Weights of a small mixture-of-experts language model, trained from scratch on English Wikipedia.
Size: 10 layers, width 384, vocabulary 8192, 202M parameters.
Experts: 256 experts in each of 10 layers, 96 quick GELU neurons an expert, 6 picks a token, a sigmoid router.
Training: a variant of Adam for the experts, 6882 steps.
Below are experts of layer 2 (counted from 0) of a mixture-of-experts language model. Rows are named router (the router's row for the expert), down (a neuron's output weights, with its number) and show model dimensions 256-383. Each number is 500 + 50 x the weight over its row's rms, rounded and kept within 0 to 999. Numbers have three digits each.
After each expert's rows: "comes before" lists some tokens at least twice as common just after its tokens as in all text. This comes from a sample of Wikipedia text that the model never trained on. Tokens count by the router's weight.

# expert 0
router:410447507534509493483551564540504398444481546590461565564458491415524510429491461534538566451434532530434491526513537552468532452533596516368529485554383538492491463392446488465472525489432542551495571565471490548667520559448501507487427483412573532606490556564474512554429494427501422536504521493607500600512464480645517452521489502511500436498537568498422503554521492473522618382414
down0:448542579407448504475492600516497594562605502604552411528483473531446529557444450448432524541601500480601506358469522457587487440519527537486451417494416510551441562490487478512460577556525584417475504420598498559562517572497492453522518463458489496489482550422566511605514581458523510484506519460463535559544525541492485446456548485542574517647563498438484544515480557558490430455414
down1:473535473470545527414470462424540540515522484545564504471487527413559486404504477496530534536519459452455415486499531414547514479446421478427604416562501511585465529501520453493487473520478489504554442438540505519458522477511469469468503522526506518458467485495499472577491510518537529636453518510486416478438611494553461405440497561583405487556341424548618465552500603568516585524461
down2:494542479536438396504438530553443665504479457491395493521503524491555508581515453520491520515473478511461531520557448467506538492486500513561399581482595539540437450539427396575519470396445548480513536517427507522467574518499517451484542478485490498604499369521545474430538565446517502469469518411490466532491581519444450489479444461437418548547385529498465489522507516408493497511481
comes before: "-", "°", "′", "″", ")", "\n"

# expert 26
router:534427503513425505579607502489418537466460419499496514554481472486468523511460448508514556429529566439554544526536506461543458500359577455500583492463407540481416616461482473485556534438530392495482622593432523543580535564433523485588460540498536576477507492573487510603422436442557484486438505514539404520473474516479521492529493401483442476461506441456400566451533519518558519527500
down0:474520579463554416499376526595476537509617515526512505469415541553567502506459512529653539581439509564425467494458372409477515452536480480520463493492466536539588543470480386511450471491524584511527514507470563411475425485463571487513439544497501464498480518557527486525597513479370504516517506548540462548472516476507463547502428511508580486574413547441477485535451510453520556474533
down1:554484464548444494477553528479497474486520535442487478441503507490529466544479473528569514513441409514481607374525491548541465490521463482587502532523480415507544482542456464510510394481474478426486440525531464520551504499508374460495535615468428521488519519411553470508514516547630565440505518550435489484548526554458592516524505530490498459527528557437544442574412416445521496518601
down2:538499445510529514464496481354544420488442561553584501478535468472608553614451595482474480560534374516660478433527562498598521511439501499488459485391478490516442466443505437531463508539537507478357540548468493512449468521534501498480405503480459473464523541543463510473447612542543430491576514579475560510527513471553464532533463549551481521520565471413566493519491522448540526474517
comes before: " |", ":", " time", " place", " scores", " career"

# expert 242
router:557476458519440542530470565535436434516486566512471475464506450458500555608453550586494563456578483493553652546474539469546492479438520386442539523419439552468500564472524418495513545429490545536516516483488457598583485550538506442500470525449517586480477533589471501510504505541401501521544480595487446542512407596591523488435488469497481487545407501499462493465486590515535544573511
down0:510458414519472510469545521400513508514484452496506543474643475542526469496466524503522455503530549502488464457537552465553547498530531511510519494497597429518489589510464565478357456599417364397546471449479462500420547489415571502505427578515478448421515585409482506544520516440456545562490421506546508489451535500470486589485539577528561590503493425464702538549535485459502523449512
down1:498475481490470540504491577481486471548519485491466486499481436517479469506628405484548499462517479567450558414506447540458503546460540457467483518535592426557494522532469464430391541451466464536479522556504539544555566463455544540418577474462457440541413468516510526472420362464558515498410468554544488585477509461540548598519474574453505541527492567523568427458492397425586485458536
down2:548511540501474519548456483551512511556469517445519566525462522457515465428493494491470537601401486442531563546545429512630539469437519449475387530517488503515508494436541521458454445450560533510488580535473430523526422591512614621466631506460556569528561552619434512577449529498506614477559535557548432495505480514613521577601492405504524482494519483527519553487475422574517463482545
comes before: " of", " was", "'", " is", " were", " for"

# expert 141
router:415515544493498484509598525570571537509552437466495576481452445459482513521498524498456516536455531462613480476537525486452486484464530441452553437329413533525531515530416479475535528443439468524498538553546493556514522507411470511511503522426513636559526521581464490545445575549485550483536507544549472525513457509569483500478447436519447524467492527508390497506463558483563502479596
down0:498534563482578435519605474512458529484495507539577555464606465447435478502483593525445466491505503440458589557500452493616452481458573537511505490502387482477518558483562589496511486452487460502376511570583523529478509402591483576512449487620560541514540456505492457545503497508573501471545434489481582458527488408546539550491529482476522608488515529475416477496547461415529381432557
down1:518554573441572462524546425568557495498517416606462418498472489426517532532517447491475504466449520467545494461472456545501510415475519445551466490524415445599450589594495519451414552479487498487416445554485608503466481496484491464498451427574456426473516420602461527486565407505490575512555502499570526589459443472499574588521506543532499504494519524523550501494451539448486433523483
down2:499459419472560565462458486502499516511479491461508480414538494509619586519457506418501504440389492534398528584534612414562499481438537542529471501515558477538497433471519578526488517522475438480430536431496503462552535484568554495525394459437532475464541474519483495446500500468530449603442561576436591464496470507496455527459431546521373489454532522497424454466500529490445432548520
comes before: "=", " =", " |", " life", " also", " career"

# expert 115
router:470503489463518548520516467491461506442454506488607473455450461484506541523453336450392466456504513502574522585615541555509534508398500473398481479453520470449503481404439527531475477478522504537549615605468523551517494537353424540523440522440537559507461500489558493513434540437531415513520484476446502558514376545569480539474474498451489485389466536458471533458550488511606584490482
down0:489599493562480517487488491600466369406495494467483408482502460512459585426475453556428478495499504505498432487406472458487584469419484447447529486497488539436443538473385471449553537488541454500472549581467461435520437456588489398445497465490561572440543461545482547514422420527570418530516573432501558498502539479504498492448472441470494421440515533444450453439512468509550471569550
down1:565538473543440523495412589462505616541547429437528468503409496457485493521428480472616418487488480529455450502510389518567456484593460513499476419524484500484536489552526465583542501526517493472531433392531392467425481526507472408496482444487552556479523532413540531549525537512407498455560448500429543447490511450580568520522460525513523453575481574396388447480440484473505509543457
down2:564539525561546479363581537497506496564530522498441451459556518592553575461477560463518511477413578469489487452513415441513486509515547504523491471446564562521421460451531589591518444512473595535522597512531479477470487505506419414466535436578501498512563510470484460570479399509519506506477574588515472494524464420385533479461607404523539519584516536547393481412433516551507458509495
comes before: "  ", " 0", " \"", "\n", " 1", " 2"

# expert 100
router:505511556545525546460501546418435531508489460424494545475501445387458445528472348499409481593510536437500408523567451414560489499608466489498476519463453500430447621500450440469591500483534495496522485533528488530519570575454516507470471559404406503522530549490526479440504518482462477520522552521434510551569490538545575516508451462495505473385472547516385474520568500472513499442509
down0:413527466490549513530474505445550483480616538554389463501593476499376476435525447460500556494502497480495605415510500549462501458416495525473436476444594482427520498593457498577472525504491554596538434575489478516474500494555506450532490496459550494489463452524527489529514468505513454461513462513442461506546539556491468494595487491557572539525406530509439528442591530480553487374579
down1:477518484531367560537468511570567396530505494461446564527535502435436461623427524566456487490540464483475460416480519535506574509535485539544580601466577485569518431449434520490565398550413498566450540392454352546463538566495578472585514545537472485427464378478366377499523461524440513512498505481478512487528476407515562483560513449534535444584410370492599472558482623489397498470513
down2:618456508503406529405499498407457508480509464542410541486503528503572531470493497450528482420509533538464550481517513531568509469442504660476564391426477531559557441467400542512578504442537510455452573464576486359447553541484471480565525461548519488574513506494398444427424520513515556508452495544614483497508496579507534439452525494435496531627453468417541495559488592544538422563583
comes before: " the", " to", "s", " in", " by", "ing"

# expert 204
router:532595510475469584516481512518482502411508472446476487482451508449487521592477491555468512497567519539505470511414494550498506499482400479445497491487466522522558566505445458500475494414494540545521465574508507647525621373358511574525532606387510492556394538515428511510483523477460458564493416456492506558557418492528536464550448489500546458475525533542424520500547531544486592439594
down0:456480497429550465609488416498487509485424425590498413578524482418501515448452466490611453476518522543466497508556437555441462470482441426470571491532521439497501425423440465508494547533582448512520480552547480459451474554491505505535480445562531427563463525478489545526512453474501461544509582517554532542509498493524465469478474557400462596486442515471610500444460502596453534517427
down1:523445536485512491514520560487582446471423457607461441513499522518501520498506518498540489577513529517474406525539412557476547521533400415538447524546562513540490486456549484440512458538474519438500513515580556559471496467568578410413502438535473510460516564498516483541436607488396497467588479524632495523535478451522444472613386539489511519475474505442558441394425400499546469587501
down2:472458537435617532467475552438501532581553586453449554502475517464555500529523459533449386514528502490431550430474569519528662487449553421469530472515380563427481543534425537560571414475493493477617517487509489445465521518493447508422509510626459502510504561521525506484488459517445488443523507616498415542543486435532463463541520515404564441514523519494511554478463439497565442531517
comes before: "-", "|", "^", "ed", "er", "–"

# expert 78
router:536470507485490525522504594501472457574466464512564491537508472428499505413445377465508510483505559564511537550479513488453473450543529458447472475491376520554476462466514467534479471471449539512517588494522494571558496517343541476483426503455548540455466543486559460468435512451354413481485540501493496554570385468600543445487501539473528522480414568465467454527492528457597590364450
down0:516572438458589459472478429557531461536458416457446499428507471561512553513504508427483463467453445511511471445510490508491526460446538447608576593532636448478543516461504465497584554563540433496503436558439470470420487502571497486434465490580462504542459599570530457533502546510378518424456494466616450448483476489571526516522490507491470529483438570421635461484569514485447516540563
down1:479534568496511486542437440468466500453562493514464507444483583536474505614569467442583517468437510533491495496406511531478546444482546446564593556524482410452433419522505570401467467567405415389546497608540463496471465411548546559457415535471490527440492551484440572517486485546591580542460541538420530519491586546515514498509576431488502443494499580509480447439496457584541476596524
down2:388509486481529562490559439494515515493479497459477533631482542559468601427515477528467410490373557525439543488498564473487467488498531540428548528417521471496536453413444555501605517342576464534513552498433536488476459505489507444441511510461481488524563412464477474498469526478475427461424542454539474590515500487573482522464532481507466471534439476454482508403493506458481447463439
comes before: " the", " a", "  ", " which", " who", " his"

# expert 171
router:580516550488506550537499544489418424396457519425540539503454467421547493464418460493458534481606548540448511496587484493505452510478395472436465444387489436450516493445472391502480462486569552520459536460489452600538529548318406422572430606498467461519431499469457489487495531457453499473642529533449525550484423499554538546522443501465513500395513468532411502465507525464617555505527
down0:459543474473494539526488451497464399513500544469636539575554492538531525520536455498393492474473493479480593536509486388530496564387557551498576506516511473505556501469526481478542567493492597433466535564482551485508444487455497479498533605496554349651529465543495524519476435436549521527467473503525578440460495475478430539543546497401494504490571434511590406564499417446532486480520
down1:516584477527549431621519499563500451405533559506498482538431539457477472583484489373460482454536536465555533411458537486477551464487488404510525457488484503446596530472503433512462537539544507433513586477510507497444586443581535473519521519462552512603404490492438545484535495467501487510479430475587525455441465441451542509525423513415505517446596500520500400508540486471523419530502
down2:501497506499501548457527553555431530500530489418492479434486516449530519544539500549480447600484524523520472421492491490527447506402452474498465437488488503424576433522446514412490492484481462566500496537445358463607528448444512474406536488484462458460520497492521473475546601663428591505468449538465563434570519503548450562462550456520525391574514542482388435517579533597471447544474
comes before: "\n", "  ", "\n\n", " Succeeded", "4", "6"

# expert 73
router:566475496480461515588540544574480565443503590549472507445531452496516565463424484542485501462580482498564582515477594533550484525325499396505545459429436550549467533496478454518504538408459497519529542485520491623646535569413512442439451599500459490508448540618470519517511516562408503416592490512503397540569467527518516502454403460501504503495512489590383479458561597525608530553495
down0:442437585523536529397444539535519549503498494526585430512489442520430593461449485484575507442510568448460448501460481578478498449445498503433475352512483515549483419466562472587608444538508555557427547516608437545469558419481523523465511413517527607477488452507484509491530547464517483511455467403462485531540501488484490416534491544481492560570405430466431494428476472554506428499371
down1:515473518543443497498572457448516493382541562687443564524513586569569405578446495528431549454507482574555632402527448546542420513451546426427504394512509552466458470559439520437517616574567417576497442548487560467439552556501398447493503476538512419508511511488521396536439485425498606470500506422503528562513553426504525583504493472449483496523533578527405533490452506396529511487581
down2:434600568424470489516459518517400462563470513474470479441450616517522581456497469513500523495548603520419567473543546405429396462529460523457514431479499584492545536493522522400488472498582524460513380428567509453501483484464448470477516462505539561597464487393537514508405508500490555555436527497512492542476513401389569568445527514532491586503508566444576491525395452517420423447586
comes before: " of", ".", " for", "'", " in", " to"

# expert 69
router:505513529494531522549484491559537538612473570496519484377483476475452531536454412512461635431653506457537550526527503561484440486490578383473481436399435641545373572537572467513590521436471464502539480457501513461632510535514452381548440507518518535537488520529436525560579477546445450426587502447516504547524414505537523489518438527507490526508577533490530555528507561501542588469486
down0:403464467460547561525553465443557531507562497564484487513429471606522549455619492441401472382544474496506550536486558500545510485463507439386505441634455514454466462550438565532550503494433424462570565502492553542519484472531523390471528548539420465419469499463513430487466583517466477451539408505429506479575485504459431469565468475483524471488517491490404567567461552574599548497527
down1:365515500436500488568473477526588488451475508520507484470469506437414380545460426508529584510433520567635566431459564473500419514444510532539525485535600528485474453501462462454512523439466452486540512458549429495460466416538521617532468510463455427425528491532570441375510531579500376510540551528478462546487645470527489531522396640555461523469514491478505516518534464509515499481523
down2:520464462510464540527541588512505569455495370496470544520465419544515600560469577465448447494498541548582439572490549462581552544452524552451504551512427489528587471441551403554431436574599511504509426472513524508434536519543584475539465508517387520462539523495434449502490506450498551451580455528506474553557463478441424533454459514326485462462532453478272418509526490538517462476495
comes before: "\n", "=", "\n\n", " The", "  ", " In"

# expert 216
router:524439503533554562508542554417437493409538475451484515490515468444434516542503409556448474534534576528479538576560481442498459524595423508487504527484420502461532634444504445481430472474599496528507540541512464493558532538524514464463431587388398529599456533493510515485452478493573545499586544538495504569486491487498529500432457495492513509405372490594411425519551511534554504502515
down0:438591487502542448524432469514437517494551539441530436517460500483503446530461560601425505559522529486586399537473517554530577527604487523570528562499445462511512528511525521444465466595438447544519478488477428441520512547521474557513471489459547527438515494542469472398438602444479542494516511640445550453454556526552540451510463478566450534531487499507595550618533536376521472479510
down1:548464524438466551570444431604516445462557574493530424433507492472460494525577477542515512566502510581589585600439474527477523464489580437379496536519455535462548483476467527554535502545552517472543475483509476540553575418589523504470458492538536517433535513514458445604533432379464466531520480408558445568540579499501516474498458498578487529508505552551550459479571638559503469476448
down2:503498498520494636469514499553549499500490484485514506494396552391460548305447504501504525533507566489551402469452491349445443501629541494490475543557451614404453467487441494483497387524545460563331571608523453574434479542468471597479538557552539502532589535481519440548514404477455483505464489481518580457604422449562550524470516474460429480509428514434579512556554512501481477447528
comes before: " of", "s", " to", " in", " is", " are"